config.yaml
n_layer: 16
d_model: 128
n_experts: 256
experts_per_token: 8
d_expert: 32
d_shared_expert: 64
activation: "swiglu"
moe_layers: [2, 3, 4, 5, 6, 7, 8, 9, 10, 11, 12, 13, 14, 15]
router_score: "softmax"
normalize_top_k: false
routed_scale: 5.66
balance_loss: 0.00073
balance_bias: true
router_z_loss: 0.001
shared_expert_gate: true
init_std_router: 0.0224
lr_router: 0.000921
vocab_size: 14526
norm: "rmsnorm"
norm_eps: 1e-06
tie_embeddings: "early"
optimizer: "muon_variant"
lr: 0.00288
beta1: 0.95
batch_tokens: [16384, 32768]
seq_len: 256
train_tokens: 240700000
steps: 10116
dataset: "wikipedia_en"
Below are experts of layer 12 (counted from 0) of a mixture-of-experts language model. Rows are named router (the router's row for the expert), gate (a neuron's input weights, with its number), up (a neuron's input weights, with its number) and show model dimensions 0-127. Each number is 128 + 24 x the weight over its row's rms, rounded and kept within 0 to 255.
After each expert's rows: "comes after" lists some tokens at least twice as common just before its tokens as in all text. This comes from a sample of Wikipedia text that the model never trained on. Tokens count by the router's weight.

# expert 163
router [130 101 110 120 138 159  80 144 142 130 124 176 115 125 125 105 175 153 158  86 153 173 144 151 173 109 152 109 121 157 144 109 112 103 115 143 124 134 143 111  74  92 125 157 139 136 121  95 162 131 121  97 135 123 153 132 120 105 119 155 137 138 159 123  96  85 113  75 140 136 141 129 166 126 132 121 129 127 113 160 131 144 136 101 118 100 125  92 129 110 179 151 155 103 154 133 126 153 148 153  91 117 166 108 170 144 102 109  90 141 117 152 173 124 146 164 144 162 105 118 145 143 158 105 157 100 113 150]
gate0 [158 150 101 123  87 160 159  97 120 131 155 156 135 154 101 123 137 101  97 121 165 161 111 138 126  95 141 117 133  88 124 131 175 109 167 158 168 153 146 161 104 129 133 118 114 120 104 136 117 133 124 146 108 114 107  93 109 156 152 112 142 141 113 144  81 154 131  66 149 163 171 119 129 117 145 110 111 139 126 147 146 157 138 157 151 152  95 104 143 131  82 113  95 141 104 161 157 138 119 140 146  97 115 132  74 154 164 133 123 106 126 124 118  85 134 105 101 102 168 129  88 121 104 172 114 139 140 118]
up0 [111 120 135 144 125 159 165 109 102 128 152 128 114 147 110 148 173 153  92 132 165 179 120 140 152 108 121 102 100 147 106 137 166  93 141 140 137 132 158 152 124 115 139 129 110 132 121 111 126 154 100 143 118 127 138 120 139 124 140 113 139 163  89 136  92 146 113  85 166 167 141 115 177 124 101 112 125 129 129 132 104 144 128 130 183 164  99  83 162 118 120 130 115 111 105 169 172 123 106 101 145 101  99 120 104 157 142 150 135  99 136 128 125 101 147 114 102  94 160 119  93 121  92 197 127 130 183 117]
comes after: " |\n", "\n", ")\n", "0", "9", "1"

# expert 7
router [118 116 108  66 108 157 130 148 132 149 126 143 125 142 118 110 157 135 136  94 165 149 128 142 129 114 125  90  82 145 137  71 120 116  80 154 130 165 142  92 101 114 108 156  89 151 125  86 153 110  96  74 109 143 144 143 103 118 130 169 148 156 140 115 109 116 129 105 150 156 149 142 146 140 160 153 137 164 100 160 134 156 151 105 113  99 130 101 135 127 162 163 173 119 140  91 154 133 135 144  82  87 172 114 142 149 131 100 123 154 129 144 134 137 140 130 139 139 100 109 165 145 130 111 135 117 102 164]
gate1 [189 114 154 110 131 198 182 107 127 132 159 141 185  94  85  87 118 134 136  92 129 147 116 120 123 123  88 153 107 118 132 122 144 134 113  93 134 112  74 121 143 125 102 107 147 113 149 124 124 121 164  99 125  75 153 155 130 134 139 110 154 103 106 131 123 124 145 115 154 104 191 128 116 151 149 129 141 108 148 134 102 159 107 143 101 136 148 145 137 108 139 146 125 113 124 112 141 143 116 146  96 109 134 153 135 140 118 173 165  95  81 131 130 112 149 108 113 112 184  94 124 114 118 119 140 146 107 105]
up1 [131  98 152 154 151 165 119 148 106 166 144 117 159 155 110  77 145 115 103 113 123 130 169 129 156 126 122 116 145 131 124 125 154 145 146 142 148 101 158 121 147 164  84 115 149  99 162  97 158 132 133  97 126 124 193 156 105 185 111 130 136 151 132 130 127 112 123 129 190  99 186 148 149 145 114 121 151 150  80 161 122 143 115 116 107 105 107 117 128 113  82 140 101 132 128 102 128 134 120 133 110 118  78 137 127 144 147 137 134  94 138 142 112 170 105  95 129 111 154  90 115 152 135 153 137 130 171 157]
comes after: " the", " in", " of", " and", " United", " South"

# expert 206
router [117 101 118 133  94 145 130 130 143 119 106 123 149 109 123 118 175 115 136  92 146 156 163 159 187 112 126 135 107 144 143 136 110 132 125 139 119 146 146 116  70 121  79 148 119 152 101 105 180 104 121 121 118 132 168 159 143 128 125 134 144 144 160 119  86 102 104  90 149 151 160 148 144 126 122 140 120 133 108 138 133 134 137  96 103 117  62  96 157 110 146 148 142 102 156 108 134 147 149 160  84 125 161  98 147 122 105 128 124 153  73 168 153 164 133 167 136 148 109  90 141 133 152 114 159  92 120 135]
gate0 [147 119 143 155 112 128 155 112 131 106 104 102 129 145 104 148 136 169 124 163 135 155  81 131 120 153 107 146  97 132 124 108 150 135  96 130 155 123 126 153 144 110  99 114 103 128 119 124 165  83 125 115 111 119  52 127 127  98 109 135 141 115 138 116 138 154 103  95 139 132 148 169  78 118 111 176 144 120 122 115  92 129 148 104 139 129 146 109 146 182  98 102 140 112 151 145  84  97 120 111 119 117 157 106 103 163 117  93 108 131 146 175 116 147 120 137 133 157 149 144 131 174 126 167  66 107 137 167]
up0 [118  73  81 192 121 132 146 139 124 155 136 155 150 117 142 158 134 125  98 144 131 154 122 148 133 136 140 170  69 149 181 158 124 122 100 184 138 132 138 123 157 178 134 112 131 103 123  92 130  88 143  84 133 106 113 113 129 123 122 143 148 143 123 118 124 112 110 118 155 133 116 171 126 153 138 123 158 191 124 158 147 139 129 107 121 108  99 115 135 170  85 132 135 129 101 122 101 120 161  99 124 104 171  88 131 109 111 155 136 126 128 120 155 160 128 139 115 124 123 138  78 110 159 111 137  90 118 133]
comes after: ".", "0", "1", "′", "2", "5"

# expert 74
router [ 91 135 115 111  98 141  94 126 153 144 111 134 142 124  95 122 152 137 158 110 167 149 123 183 156 101 121 129  68 127 161 124 117 100 118 151 122 135 133  92 111 112 104 153  99 154 142 120 145 131 118 127 112 139 149 128 121 114 116 131 132 143 140 104 100 120 118  77 143 148 138 175 126 132 132 167  88 132 124 124 142 132 128 121 118 118  77 106 151 142 136 152 138  96 161 101 117 154 140 154  82 107 141  92 135 155  79 124 131 165 117 173 131 141 182 171 154 180  89 104 133 140 150  92 127 109 119 172]
gate0 [108 131 106 132 115 121 131 125 112 133 106 117 118 121 150 103 114 113 101 125 144  94 117 150 190 135  75 109 111 103 127 129 120 114 127 134 152 127 127 110 100 126  89 141 129 123 136 101 145 131 135 140 140 172 117  95 129  99 101 156 129 119 129 154 119 146 173  79 128 110 128 157 130 138 124 186 126 127 104 114 128 158 163 148 138 167 115 161 124 145 144 127 145 112 103 133 129 137 176 132  91 158 150  94  77 129 114 115 108 208 120  81 113  50 103 136 115 171 125 112 100 142 129 137 128 168 125 146]
up0 [154 126 147 140 138 157 112 131 130 115 158 132 106 133 134 126 125 127 135 137 119 156 128 105  78 113 190 130 150 134 123 129 130 138 119 105 113 135 120 122 126 129 157  95 119 137 126 153  90 126 147 118 104 105 139 161 101 125 166 116  95 126  88 120 144 119 100 169 126 111 123  99 141 145 121  74 123 113 109 134 113 115 104 100 101  79 108  86 132 128 123 142 117 127 137 133 150 113  94 112 156  90  89 173 162 134 149 154 140  67 127 180 170 206 166 128 121  94 134 130 166 124 112 107 150  89 147 109]
comes after: ".", "1", " (", "0", ":", "}"

# expert 94
router [108 109 128 123 128 144  95 116 147 125 110 141 111 147 110  99 144 120 138 121 134 136 157 163 152  76 150 118 134 144 117 110 127 133 110  94 145 124 142  79  99 119 100 179 126 166 125  88 137  93 109 106 116 151 173 126 115  93  94 144 107 161 151 109 112  95 107 122 138 141 168 118 157 176 159 140 114 146  90 122 139 131 145 112 100 105 121 107 154 129 165 185 119  93 139  86 151 135 147 154 122 117 126 123 157 151 105 110 125 123 124 130 167 142 144 168 136 163  99 100 163 181 148  85 147 110  96 132]
gate0 [101  78 157 116 116 148 122 157 142 100 139 131 141 126 122 124 169 122 154 178 129 110 142 156 153 131 154 137 157 104  87 130 104 152 182 126 133 158 133 129 107  75 125 155 122 113 156 111 144 160 151 105  91 103 151 133 120 177 101 114 143  95 109 129 115 126  97 102 126 111 151 135 167 159 109 138 108 119 110  71 131 170 117 120 138 137 138 132 182 141 142  97 158 126 150 171 127 166 144 139 117  86 153 115 125 133 130 121 122 137 100 170 139 175 129  87 127 110 127 132 122 145 149 135 148 147 139  74]
up0 [177 142 130  99 134 136 133 114 106 117 111 104 118 129 115 130 117 149 134 106 157 131  86 115 106 137 108  98 159 134 155 148 153 107  93 103 112  96 131 125 132 167 135 106 117 156 109 104 107 152 111 133 142 175  97 132 129 108 153 145 148 157  75 127 143 133 142 121 121 128  91 156 104  82 158  99 177 129 162 137 136 127 131 126  94 105 118 115  86 133 117 161 140 146  89  87 159 113 119 145 137 163 130 107 136 125 120 130 151 104 106  88 107 129 130 186 166 142 106 114 169  73  85 108 150 100 159 151]
comes after: " |", "|", ")", " –", "\n", " |\n"

# expert 124
router [ 99 127 130 127 116 184  69 132 158 154 126 149 118 150 126 126 136  96 143 107 141 169 126 191 151  87 138 121 116 150 150 136 144 109 128 164 110 115 119  91 115  75 123 144  77 157 116 102 127 123 102 131 125 122 160 137 120 111 136 136 142 135 146 143 102 133 118  79 151 147 140 147 127 122 141 146 113 143  98 161 148 173 157  96 116 118 112 106 135 107 129 142 159  96 134 113 121 136 156 149  90 107 155 116 133 153 101 125  99 124 107 150 154 152 147 186 155 129 108  73 152 154 154 117 151 122  88 168]
gate0 [145 111 144 118 139 154 118 158 148 104 106 137 119 136 141 141 152 127 143 117 134  80 139 110 137 111 101 137  90 103 101 135  91 101  63 148 143 100  82 122 126  91 133 148 175 105 116 163  90 106 117  73 135 136 148 139  95 155  89 120  78 109 150  93 128 128 139 115 164  92 106 131 116 121 149 122  76 109 122 161 122 132 143 115 145  84 112  96  87 132 120 168 127 122 164 100  97 156 118 128 103 148 143 148 147 117 145 122 125 126 136 135 102 141 133 133 147 174 116  72 116 139 124 120 136 105 121 174]
up0 [127 172 103 114 120 107 129 101  86 165 149 132 141 136  99 106 130 138 137 140 118 166 138 131  90 127 167 105 164 165 157 116 152 115 185 107  98 158 158 155 106 150 127 113  74 143 119 103 183 130 141 162 149 110 109  97 166 111 147 113 176 186 125 160 131 102 123 137  99 145 164 119 129  94 122 103 153 139 124  96 140 133 113 139 110 169 157 156 158 148 129 110 139 143  76 145 114 117 129 142 128 107 126  93 120 123 111 102 137 121 113 146 142 102 137 125  88 108 107 140 146 119 131 117 115 142 116  78]
comes after: "-", " |", ":", "\n", " Website", " •"

# expert 232
router [ 95 119  99 117 121 135 120 147 152 147 129 135 130 160 113  99 150 127 139 106 154 134 149 150 158 121 127 133 122 164 153  98 101  96 115 170 122 150 177 110 123  96  95 171 103 154 121 105 133 118 133  90 131 136 157 163  99 116 108 144 160 158 161 112 103 111  89 122 134 129 141 170 130 133 131 168 144 155 100 165 166 140 137  88 134 127 102 113 113 119 174 153 170 117 149 113 136 146 124 183 124 113 180  95 152 162 116 115  91 146 120 191 140 154 142 153 132 124 123 130 149 155 140 126 141  76 113 131]
gate0 [123 162 129 109 116 113 108 136 100 151 137 153 145 121 123 113 146 132 139 110  99 125 147  81 128 135 119  94 131 123 133  80 149 162 148 121 155 110 104 132 110 122 126 130 155 103 129 101 120 120 116  78  91 119  87  92 119 112 138 125 114 135  76 104  94 131 154 174 134 101 131 106  95 106 143 132 174 124 149 134 100  88 159  98  93 100 126 158 142 158 185 188 117 116 112 154 136 145 146 111 138 146 191 153 109 131  91 105 143  95 161 107 125 163 133 105 144 144 134 127 133 131 110 156  90 110 104 107]
up0 [132 136 129 138 114 111 122  95  99 156 126 143 116 153 104 150 134 144  88 123 118 144 164 165 135  95 152 164 128 114 130 118 111  92 175 155 152 111 148  83 117 145 138  98 114  95 111 154 133 146 113 117 123 101 105 141 155 124 107 137 108 135 140 121 137  83 142 127  58  71 105 103 125 124 154 120 115 139 123  90 146 128 151 111 105 139 124 148 116 103  75 170 149 129 100  91 149 126 140 126 136 150 103 119 152 116  92  97 132 130 105 199 137 106 107 165  91 124 177 156 128 153  89 133 134 128  98 124]
comes after: " ", "1", "2", "3", " |", "4"

# expert 241
router [119 114 105  89 121 131  98 161 142 146 115 147 127 143  93 103 139 151 149 125 148 123 168 165 131 133 161 116  96 145 171 125  80 112 108 147 128 176 159 131 121 117 121 157 117 181 128  90 121 125 131 118 118 153 161 161 116 111  86 145 153 152 128 111 110  87  86 109 149 133 175 150 131 153 135 156 138 138 108 163 150 173 132  95 136 122 107 113 127 100 151 156 132 115 143  98 128 132 145 147 102 102 141 106 171 113 111  88 150 146 117 166 126 166 153 167 172 143  89 119 157 121 131 120 157  98 108 135]
gate0 [147  98 161 119  82 102  88 144 133 107 122 150 161 124 105 106 153 174  95 129 111 150 141 143 149 153 132 129 117 127 131 124  95 121 130 127 185 137 120 113 115 174 126 136 126 144  99 108 143  98  94 131 129 100 132 115 147 145  94  96 109  85 148 148  82 148 120 125 146 154 131 150 100 111  89 128 130 157  87 107 117  72 125 134 180 161 133 151 128 133 106 133 150 142 118 140 156 174 133 122 110 142  84 128 145  93 135 109 108 123 114 138 112 161 149 106  67 151 131 146  86 174 142 113 131 149 141 161]
up0 [145 102 141 180 139  95 124 121 112 117 158 139 147 100 100 116 155 124 104 140 139 140 158 116 160 146 144 146 125 107 126 112 118 109 149 125 147  90 148 116 146 185 101 151 109 154  75  94 125 103 105 142 103 124 159 113 134 139 104  65 115 110 169 126 120 138 147 130 128 159 131 172 126  87 118 116 135 128 108 137 110  68 114 155 185 183 109 133 158 136 106 153 111 119 101 120 144 129 137 119 123 129 112 127 120  72  88 162 130 128 113 130 154 185 126 121 129 127  94 159 116 156 163 109 113 139 128 144]
comes after: " ", "1", "2", "3", "4", "5"

# expert 141
router [105 129  92 111 122 139 119 145 132 143 129 150  98 139 105 115 123 126 154 113 154 162  87 182 142 115 141 108 109 133 157 104  83 119 117 115 117 166 171  87 101 119 124 139  96 172 131 131 140 125 141 141 131 144 158 165 107 100 118 142 138 166 130 102 129  81  79 102 152 152 164 177 131 157 133 135 129 148 111 129 182 166 161 100 115  94  90 122 125 124 148 140 145  73 145  96 156 118 137 145 128 107 149 125 153 150 103 135 129 152 130 152 133 166 138 181 148 126  98 112 145 156 154 101 148 126 108 135]
gate0 [124 153  92 133 142 145 108 127  93 138 169 170 127 146 117 139 132 129 100 161 147  93 111 148 150 131  72 134 106 124 107 100 124 136  93 134 113 136 158 152  95 152 123 110  85 148 121 188 149 137 156 124 160 131 125 119 165 116 144 113 151 146 102  95 123 132 102 117 118 121 120 146 132  97 114 135 135 121 101 139 143 121 116 164 117 162 169 146 188  65 126 132 111 132 108 125 150 122 111 114 165 137 110 112 115 112  87  85 117 123 117 100 133 113 180 141 172 142 168 152  98 175 145 149 119 163 111 114]
up0 [131 150  89 109  95 119  60 159 111 121 148 127 161  81 117 124 122  78 120 103 136 139 137 150 114 123  92 113 125  83 114 104 148 165 139 156  96 125 151 154 131 152 130 104 148 106 140 137 147 129 131 139 113 123 144 126 135 136 141 117 135 103  89  86 157  88 151 166 100 127 160 167 149  62 126 126 161 127 103 136 139 109 125 119 100 130 130  92 149 128 135 150  98 151 133  93 114 135 155 124 150 115 114 148 149  76 110  99  99 130 124 104 119 118 165 123 126 163 174 135 103 122 134 182 104 100 127 100]
comes after: " ", " |", "1", "2", "–", "3"

# expert 120
router [107  80 123 134 125 144  84 163 134 163 146 156 127 132 130  97 142 152 131 102 148 142 156 170 135 108 136 112 130 146 169  94 115 112 122 131  87 144 140  98 113 105 125 144 100 178 122 112 124 123  79 113 140 132 178 133 119 108 105 160 141 168 137 103  99  76 103 119 160 135 137 135 172 132 138 150 112 143 116 142 136 146 152 114  91 118 108 119 157 120 169 153 173 114 156 121 149 147 155 143  92 131 166  89 180 160 104 106 119 128 101 164 148 147 146 183 157 143 119 127 134 125 148 127 151 115 111 133]
gate0 [ 87 118 109 105 104 147 112 141 171 115 146 104 134 115 131 114 136 172  84 138 171 123 162 149 172 153 200 148 102  99 143 171 136 138 153  89 140  99 137 138 128  97 121 118 165 164 153 115 125 135 129 122 152 100 131 146 168 130 160  92 137  68 125 138 120 125  96 139 140 126 164 113 129 167 131 125 169 139 140 145 119 123 142  98 112 117 132 158 156 110 149  93 140 164 129 128 108 132 132 116 156  97 130 177 163  81 147 121 101 148 140  88 103 100 114 116 143 134 122 115 119 124 124 132 158  93 143 115]
up0 [145 108 136 112 172 115 132 129 100 122 119 136 122 145 148 179 118 113 130 144  82 124 107 121 117 119  89 102 165 157  91  78 107 132 105 146 116 144 124 138 148 154  98 132 118 109  97 136 142 136 132 130 110 132 105 111 101 135 113 162 146 151 148 149 126 171 180 132 139 132  82 125  98  66 122 128 133 133  89 134 132 157 127 145 146 111 134  89  70 146 118 165 124  88 132 131 179 115 108 165  68 132 119 120  84 156 128 130 146 108  99 148 151 142 150 129 117 114 135 134 145 162 157 112 101 177 144 143]
comes after: " |\n", "\n", "\n\n", ")\n", " Genus", ")"

# expert 101
router [116 100  84  94  92 139 122 153 180 144 114 136 143 141 126 109 157 143 143 118 162 156 130 161 136 104 171  94 141 129 160 133  78 111 119 145 136 151 154 146 118 123 100 123 137 153 105 111 156 122 123 104 132 166 145 129 118 108  98 129 133 145 146 108 119  98 107 117 148 164 143 179 136 160 150 139 118 154 131 124 137 134 175 109 123  83 101 133 147 110 153 117 115 105 144  81 134 120 185 144  97 134 149 100 185 124 129 134 132 156 133 159 154 161 118 161 140 152 134  79 145 137 179 117 173 105 114 125]
gate0 [141 117 164 140 112 141 105 185 106 155 181 128 114 139  83 117 152 111 114 142 126 125 126 146 122 113 106 117 129 137  94  88 105 128  96 147 126 114 114 140 108 108 134 144 124 204 153  96 123 109 143 140  91 119 116 137  79  86  63 139 154  72 102 118 124 131 138 153 128 139 123 136 134 134 124 141  90 111 105 111 119 115 136 184 155 124 130 139 120 139  97 141 190 132  79 114 155 128 119 117 120 104 118 135 144 104 118 155 135  99 151 126 143 196 100 142 151 143 118 138 132 164 126 130 142 136 117 113]
up0 [110 105  86 109 139  87 156  56 119 122  65 120 118 127 145 139 104 133 118 113 138 127 136  92 121 148 141 147 146 134 155 144 107 124 135 140 118 141 168  92 138 145 117 151 118  75  95 154 102 155 130 160 156 126 134 131 143 155 147 118 114 153 151 126 128 137 120  86 105 126 114 121  90 107 131 109 135 144 148 149 116 138 140  64 104 119 159 110 145 160 159 139  71 110 157 145  82 146 131 139 128 145 161 160 120 155 111 111 118 136 106  90 101  66 137 119 115 106 121 106 138  75 108 118 151 132 118 143]
comes after: "3", ".", "2", "4", "5", "6"

# expert 88
router [124  94 135 131 118 124  95 136 156 152 130 164 131 135 115 113 145 147 150  91 166 146 148 163 138 103 140 114 127 158 151  99 106 119 119 142 106 151 132 105  95  84 128 155 105 149 126  87 141 113 112  94 132 147 176 169 105 100  96 148 140 159 132 107 105  93 113 110 145 146 144 150 160 145 154 138 105 140 110 165 140 131 144  96 104 111 113 113 156 121 159 173 154  92 133 114 137 161 150 156 102 120 169 111 189 152  86 100 145 173 113 164 157 140 139 135 146 158 108 122 169 142 141 104 161 113 127 134]
gate0 [134 121 128 119 133 125 158 143 147  97 125  94  96  89 164 183 115 102 122 127 120  80 118 172 172  90 133 144 117 160 103 184 150 172 123 167 148 119 131 131 151 123 124 145 173 117 134 108 122 150 123 154 125 144 113 158 105 168 159 115 160  84 157 135 157 138 130 154 109 143 125 202 114 113 123 150 173  86 127 138 120 107 124 157 114 116 153 161 141 161 150 129 130  97 119 163 125 125 108 138 108 140 141 125 110 149 116 137  93 143 158 133  86 143 137 118 131 142 148 120 125 145  89 121 137 134 160 162]
up0 [142 109 123 136 150 114 135 136 128 110 119 115  95 125 147 147 147 102 118  95 140  77 115 188 166 113 104 132 109 151 134 194 153 173 106 174 150 128 160 133 144 120 123 129 177  87 149 120  89 110 144 144  93 123  98 122 137 148 171 103 183  89 151 130 134 129 176 163 112 112 100 175 135 143 113 131 173 101 133 123 110 113 132 146  82 126 154 147 149 138 135 117 134  97 118 158 108 137 110 142 107 158 135  97 134 144 123 133 100 147 166 154 103 147 124 129 108 106 136 141 141 143 129 145 133 138 176 137]
comes after: " |\n", "\n", ")\n", ")", ".\n", "   "

# expert 222
router [119 122 120  81 117 158 141 159 155 146 119 186 122 147 110 101 142 143 138 124 148 140 124 157 142 113 142  88 115 132 138  82 113 104 102 119 136 161 127  92 105 107 100 159 102 153 115 123 143 124 131  72 136 134 140 152 122 126 101 120 131 155 144  93  98 111 109 119 162 159 159 125 133 146 128 146 142 176 113 132 148 148 144  87 111  92 112  96 150 125 140 145 157 106 138 106 146 135 122 164  94 113 184 114 161 137 126  85 114 149  99 184 157 168 158 132 117 134 110  97 162 182 153 120 134 109 103 139]
gate0 [134 123  93 128 148 125 124 125 143 140  98 177 151 113 100  99 123 141 121 163 110 130  91 126 126 120 105 162 116 117 131  92  77 170  99  91 108 153 108  84  95 166 145 114 111 128  77 147 144 128 106  66 146 133 123 133 132 141 131 132 112 136 122  98 197 131 117 161 112 153 137 149  92 123 129 115 131 111 119 141 164  96 127 169 119 116 101 128 156 110 115  81 109 117 102  97 160 123 122 141 157 130 111 120 169  92 151 114 135 112 120 102 128 136  81 150  86 128 130 117 143 152  99 111  95 163 121 150]
up0 [124 151 132 132  89 152 118 142 125 137 171  71 101 130 132 137 145  85 134 111 158 156 144 133 150 129 135 106 137 156  56 168 165  98 147 147 122 113 177 153 156 132 110 124 138 116 156 125 119 151 148 165 123 122 129  98 134  95 167  94 175 119 124 137  96 137 122  92 154  87 124  96 140 150 142 153 134 153 105 129  86 153 108  88 108 136 169  94  90 140 157 132 163 167 139 119 152 122 133 157 114  93 157 160 125 128 143 149  98 130 136 147 127  98 165 136 133 101 137 120 108 119 150 146 134 125 111 110]
comes after: ",", " in", " New", " United", " South", " of"

# expert 214
router [100 115 114 102 107 169  87 130 143 152 111 135 110 134 136 134 134 119 138  88 155 164 126 143 161  97 153 108 109 119 128 139 116 120 135 122 108 132 145 119 117 108 114 143 122 178 102  90 145 107 123 133 138 118 144 120 119 100 106 172 141 148 129 135  90 122 127 106 187 167 163 119 133 125 133 154 121 138 119 155 142 158 197  69 102  81  98 122 117  96 168 138 163  98 119 126 139 154 155 128  54 122 134 103 166 131 116 125 112 160 109 160 144 123 152 175 153 120 103 119 147 129 143 117 140 106 102 145]
gate0 [129 139 147 126 114 143 136 140 123 134 109  69 139  81 126 138 132 152 105 137 159 131 199 144  99 122 139  71 116 128 139 155 137 154 129 109 122 145 198 107 159 136  98 135 124 133  61  89  85 135 150 154 138 123 135 174 148 129 134 104 111 131 162 138 141 118 154 135 167 112 111 141 116 158 141 144 146 171 149 101 152 151 136 124 137 142 118 103 124 103 155 115 141 134 133 117 110 119 159 116 128 110 127 171  78 132 141 145 102 141 150  87 160 138 147 147 145 130  74 126 143 109 157 121 114  80 130 140]
up0 [143 170 152 148 107 142 134 153 101 113 117  77 153  63 152 138 102 136 136 142 148 144 157 124  99  97 151  91 128 135 134 145 169 148 109 102 116 165 185 136 151 143 129 139 126 168  97  67  78 156 136 150 124 136 125 149 160 129 115 103 108 136 154 161 172 126 175 122 150 128 103 138 123 129 134 160 143 148 174 115 109 109 123 126 139 148 141 127 109 123 134 112 160  60 116 137 134  94 128 114 122  87 149 178 106 121 143 142 120 143 114  92 127 141 146 150 134 141  95 125 143 115 116 107 144 107 126 138]
comes after: "-", " Coordinates", "′", "0", "9", "4"

# expert 193
router [100  92 123 129 109 164  91 142 160 116 127 128 147 143 114 122 145 139 148 103 132 134 140 143 150 103 106 104  89 122 134 107 111 100 105 144 113 148 138 116  98 131 109 142 104 152 122 119 135 115 135 117 114 173 141 159  75 115 126 147 143 112 128 100 116 104  93  92 174 143 169 174 122 126 150 147 136 152 126 138 155 171 138 112 121  93  71 131 141 115 165 147 136 103 145 110 116 131 169 173 104 106 138  74 147 132 135 119 115 158 129 176 123 165 133 200 149 120 104 115 165 176 147 115 137 136 124 154]
gate0 [121 117 129 127  88 111 129 124 113 120 158 115 121 171 141  97 126 108 168 118 131 152  77  81 156 104  96 140 148 134  91  94 135 113 112 157 132 126 126 128 122 168  87  99 124 155 128 117 141 147 144  99 140 110 131 153 126 159 117 122 108 119 141  74 122 141 136  96 132 152 200 176 116 126 118 170 153 109 127 110 144  91 114 152 113  97 106 127 117 114 148 105  97 148 145 126 136 103 152 124 136  95 136 119 110 170  99  89 143 143 115 141  95 110  64 154 110 123 156 111 125 174 136 109 108 170 147 130]
up0 [118 132 179 113  90 121 136 136 161 126 154 109  81  91 118 135 137 136 125 143 152 153 139 124 126 145 121  99 119 123 154 113 162 159 126 120 130  95 153 129 146 102 137 150 141 114 174 116 135 133 104 176 146 127 147 134 140  77 168 106 144 136  89 109 107 132 127 121 151 141 181 160 137 174  92 127 162 123 156 116 146  83 128  83 148 129 102  84 134 143  92 133 115 120 151 124 108 168 135  93 110  95 167 142 108 129 150 102 159 122  97 175 103 126 104 122 166 143 130 138 150 155  84 111 153 141 107 142]
comes after: "9", "1", " ", "8", "0", "2"

# expert 160
router [ 98 119 127 111 120 147 108 136 145 135 108 164 119 146  96  96 182 132 155  97 160 131 156 163 168 111 128 128 104 153 137 116  89 102 122 136 129 131 144  95 118 114 117 192 115 149 121 118 156  97 110 123 112 142 162 138 117 123 117 128 157 126 142 127  81  75 140  98 153 143 159 175 145 151 132 146 124 132 115 130 141 133 143  99 144 118  86 129 148 102 134 166 117  88 143  71 129 165 142 157  94 120 144  81 151 108 118  94 132 165 116 173 132 144 144 153 133 148 124 133 171 147 149 119 167 101  90 130]
gate0 [119 103 122 174 128 107 130 148 118 165  97 118 138  99 145 139 102 100  95 151 132 146  95 130  92 121 145 130 120 125 125 129  63 122 139 101 169 112  97  97 136 141  96 147 119 113 107 157 104 126 100 154 101 139 123 147 118  94 132  96 110  95 108 151 146 137 116 128 141 102 157 112 134 142 147 128 111 107 115 153 147 165 173 110 138 155 183 108 143 129 161 138 133 117 145  94 133 115 162 171 138 182  91 175 108 164 132 153 110 110 173  88 120 124 136 134 133 137 103 118 136  71 144  93 165 136 128 119]
up0 [142  97 147 174 118 112 140 119 129 151  70 125 113  97 149 143 116 101 122 127 123 137  91 151  98 136 138 104 118  98 129 144  41 110 158  83 163  87  96 110 119 146 122 145 126 114  97 157 117 127  94 131  93 128 122 133 133 117 134  85 108 105 100 141 142 153 118 164 152  99 138 129 126 131 143  86 108 123 115 136 117 142 156  94 139 155 157 118 136 153 156 127 113  99 141 101 121 109 149 149 121 182  92 147 104 159 116 167  98 127 162 104 118 128 119 139 131 133 117 126 158  69 129 116 180 137 120 124]
comes after: "0", "2", "1", "3", "5", "4"

# expert 103
router [129 102  87 108  97 135 129 134 129 152 125 166 136 150 104  88 185 135 134 120 145 133 151 159 138 100 133  96 146 150 133  82 111 129 106 155 131 153 140 123 109 106  93 135 112 160 126 104 148 111 120  95 142 163 124 163  99 115 117 139 142 155 128  92 122 116 122 107 160 128 154 143 140 143 166 148 142 166  85 162 175 124 129 105  79  92 117  84 143 135 149 162 128  83 127 103 129 141 140 132  96 113 173 112 158 132 106  73 104 144 131 157 166 151 153 150 135 151  96 101 142 130 160 126 119 121  88 129]
gate0 [108 150 131  96 118 113 197 133 119 104 105 128 114 119 142 116 146 146 132 141 137  70 143 109 129 112 153 101 170 104 124 169 161 151 133 113 110  86 125  94 148 123 106  99 133 107  74 124 121 101 128 150 138 117 138 123  91 120 119 113 151  85 100 138 134 149 151 145 135 147  99 144  66 154 139 117 155 153 155  81 146 103 129 125 154 119 122 155 145 124 158 165  68 130 134 133 107 117 133 132 112 147 157 116  94 132 149 131 133 125 145 133 182 173 133 156 169 128 131 126 176 166 120 129 162 114 124 143]
up0 [153 121 154 178 146 115 145 104 109 118  77 131 131 180 149 125 190 126 159  83 130 137 114 126 148 111 113 121 104 108 133  87 152 173  88 128 144 133 154 105 137 128 123 148 130 148  70 115 108 108 127 112 150  85 138  84 137  80 134 125 106 139 112 129 104 146 139 128  99 121 123 122  93 151 178 135 148 150 130 122 129 101 136 135 140 142 160 100  86 145 140 138 136 152 139 103 152 115 125 135 114  42 137 139 110 114 130 116  97 152 117 120 175  99 139 151 106 147 148 148 134 114 132 112 107 111 158 118]
comes after: " |", " the", " New", " San", " of", " by"